Weights of a small mixture-of-experts language model, trained from scratch on English Wikipedia.
Training: a variant of Adam for the experts, 741M tokens, 7640 steps.
Below are experts of layer 4 (counted from 0) of a mixture-of-experts language model. Rows are named router (the router's row for the expert), up (a neuron's input weights, with its number), down (a neuron's output weights, with its number) and show model dimensions 0-63. Each number is 200 + 20 x the weight over its row's rms, rounded and kept within 0 to 999.
Before each expert's rows: "comes after" lists some tokens at least twice as common just before its tokens as in all text; "comes before" lists some tokens at least twice as common just after its tokens as in all text. This comes from a sample of Wikipedia text that the model never trained on. Tokens count by the router's weight.

# expert 8
comes after: "\n", "-", "==", ")", "===", " Preceded"
comes before: "\n", ":", "-", "==", " a", " The"
router,198,220,182,212,157,199,203,211,171,206,219,210,165,206,193,210,158,229,168,225,158,190,152,231,156,186,236,228,198,184,192,228,163,211,179,183,209,213,206,197,213,188,202,185,220,193,218,166,208,169,219,236,200,190,238,206,208,163,209,171,198,195,213,231
up0,192,235,213,186,197,204,202,206,174,193,237,210,209,228,165,216,178,179,212,232,207,212,182,215,194,191,222,196,206,208,183,210,191,159,201,217,217,181,220,230,221,223,214,202,196,224,214,201,184,223,203,164,207,171,171,222,222,191,185,204,220,165,204,179
down0,200,189,181,173,175,163,222,229,168,240,197,196,179,197,193,187,240,189,168,224,182,190,163,197,201,187,205,203,178,168,226,183,226,192,195,205,192,206,209,194,201,209,210,206,207,209,186,197,178,189,186,171,190,197,194,213,177,248,204,185,212,233,177,234
up1,209,201,208,204,239,208,184,189,202,239,203,181,217,200,244,218,167,201,217,231,186,184,187,209,194,242,216,188,207,194,182,182,222,214,204,223,225,188,208,173,212,186,226,197,206,196,182,170,185,193,200,194,227,197,194,188,217,192,173,178,142,197,215,227
down1,194,178,193,213,181,214,165,225,193,194,200,229,229,160,209,198,213,182,189,177,200,207,188,186,193,212,220,176,188,258,200,188,230,169,190,188,219,211,197,218,194,212,182,188,212,202,183,163,190,194,203,176,219,189,191,203,153,273,192,179,209,164,223,209
up2,222,173,210,228,162,206,157,217,165,205,215,186,199,209,183,188,192,220,201,206,210,212,192,201,194,224,195,210,191,193,185,164,198,220,174,193,183,211,179,207,185,208,195,146,221,160,189,227,189,190,203,210,199,208,193,188,211,193,221,219,239,187,148,211
down2,166,215,195,179,208,169,228,198,200,191,181,215,196,192,219,196,197,195,211,181,188,208,205,205,202,181,239,198,207,183,210,183,201,214,186,195,192,168,211,188,206,206,193,216,178,168,224,214,183,167,240,215,232,177,184,186,216,306,195,188,208,201,172,187

# expert 12
comes after: " |", ".", "==", " =", ")", " =="
comes before: "\n", "1", "2", "-", "|", "9"
router,153,181,237,187,186,175,207,189,192,182,174,210,216,194,234,223,136,214,217,192,189,179,196,208,180,179,189,191,192,162,177,214,221,214,205,201,176,238,212,164,193,183,246,202,193,194,188,191,202,239,207,187,199,187,206,225,215,157,208,210,231,198,211,200
up0,193,212,177,222,220,193,199,212,194,200,195,210,190,212,210,207,167,229,216,212,160,260,209,216,200,179,202,191,206,179,206,235,240,189,205,178,197,208,178,199,233,257,193,201,206,191,233,217,187,215,240,184,189,203,216,216,197,193,210,231,199,182,187,202
down0,211,200,261,179,207,177,187,205,207,234,182,212,212,196,215,194,201,207,213,194,175,185,206,206,218,197,192,207,218,186,214,230,173,205,172,221,174,163,218,190,207,191,214,224,182,210,192,212,231,211,217,182,209,197,195,182,194,215,214,194,216,212,205,221
up1,196,188,162,192,196,201,217,234,193,215,201,183,174,164,193,175,169,191,214,213,194,202,201,225,204,153,207,179,190,213,234,211,210,216,171,218,186,177,246,224,221,198,230,215,223,208,194,203,204,219,234,167,182,174,231,214,218,198,191,186,222,168,184,187
down1,196,189,220,199,217,192,182,216,221,197,175,188,188,221,177,218,227,172,180,174,248,189,199,191,204,203,174,219,192,178,170,153,198,224,213,170,220,167,180,200,220,172,183,196,184,181,184,198,186,174,225,228,192,197,192,178,215,125,198,167,202,188,222,192
up2,207,194,190,195,181,206,202,199,163,197,191,181,209,204,180,194,176,218,193,215,185,163,212,179,198,189,230,211,189,164,176,183,226,187,193,210,195,215,194,178,186,187,227,247,184,214,232,193,209,198,189,175,217,199,201,194,186,198,188,189,206,197,193,214
down2,185,168,182,216,155,174,197,218,229,224,236,211,216,203,209,216,173,211,188,198,165,203,211,190,165,204,223,221,162,200,219,228,179,171,229,209,219,182,211,219,154,202,178,141,188,198,188,205,191,200,134,226,202,232,153,187,172,196,210,180,202,195,197,205

# expert 14
comes after: " ", "1", " (", " was", " were", " he"
comes before: "1", "9", "2", "0", "8", "5"
router,189,235,197,165,155,179,191,189,174,205,224,223,215,195,202,193,145,226,188,201,176,190,169,235,196,207,170,218,174,183,168,217,179,201,211,172,202,206,221,220,226,162,234,170,200,184,205,188,194,175,192,222,182,180,182,180,208,147,179,187,213,217,181,213
up0,179,200,177,203,178,205,216,190,211,217,198,194,207,257,215,205,204,189,188,219,199,184,166,205,178,225,219,194,193,205,190,220,205,211,199,214,246,214,219,228,174,189,199,215,212,189,204,197,232,202,164,229,183,205,195,255,197,196,190,216,226,185,186,214
down0,169,182,191,232,189,208,209,180,171,226,183,188,191,214,187,212,193,172,202,177,190,181,210,229,199,194,233,159,201,195,194,202,194,207,209,217,221,185,223,217,201,199,219,178,162,242,200,223,210,200,215,200,174,167,163,181,202,308,190,200,220,197,168,181
up1,166,214,206,201,199,216,180,179,215,207,201,215,198,167,219,209,180,186,194,199,191,214,197,209,182,193,189,222,199,211,187,179,205,214,208,197,181,195,211,213,186,182,204,171,191,194,160,186,175,184,206,183,210,225,158,221,165,189,220,184,201,200,194,162
down1,194,186,188,168,210,234,209,220,181,206,181,184,171,230,187,194,214,216,213,190,185,207,225,218,187,209,233,198,145,227,212,178,211,203,181,215,194,164,200,210,199,200,165,234,228,199,201,198,230,205,198,207,246,216,209,203,171,224,231,186,180,191,198,191
up2,180,163,183,177,219,181,187,191,165,198,223,240,199,218,217,177,189,198,227,204,204,169,180,215,209,219,183,196,198,204,212,219,185,208,243,217,194,203,231,196,184,178,208,211,207,209,222,177,214,224,243,201,235,195,175,193,184,190,155,205,220,193,187,207
down2,199,172,198,188,226,213,183,200,202,227,214,173,214,213,203,191,228,182,216,145,200,190,201,183,177,197,176,218,209,194,184,169,200,176,188,221,199,192,189,207,172,176,208,186,199,228,220,182,210,183,176,190,191,195,201,239,202,266,187,246,228,201,223,182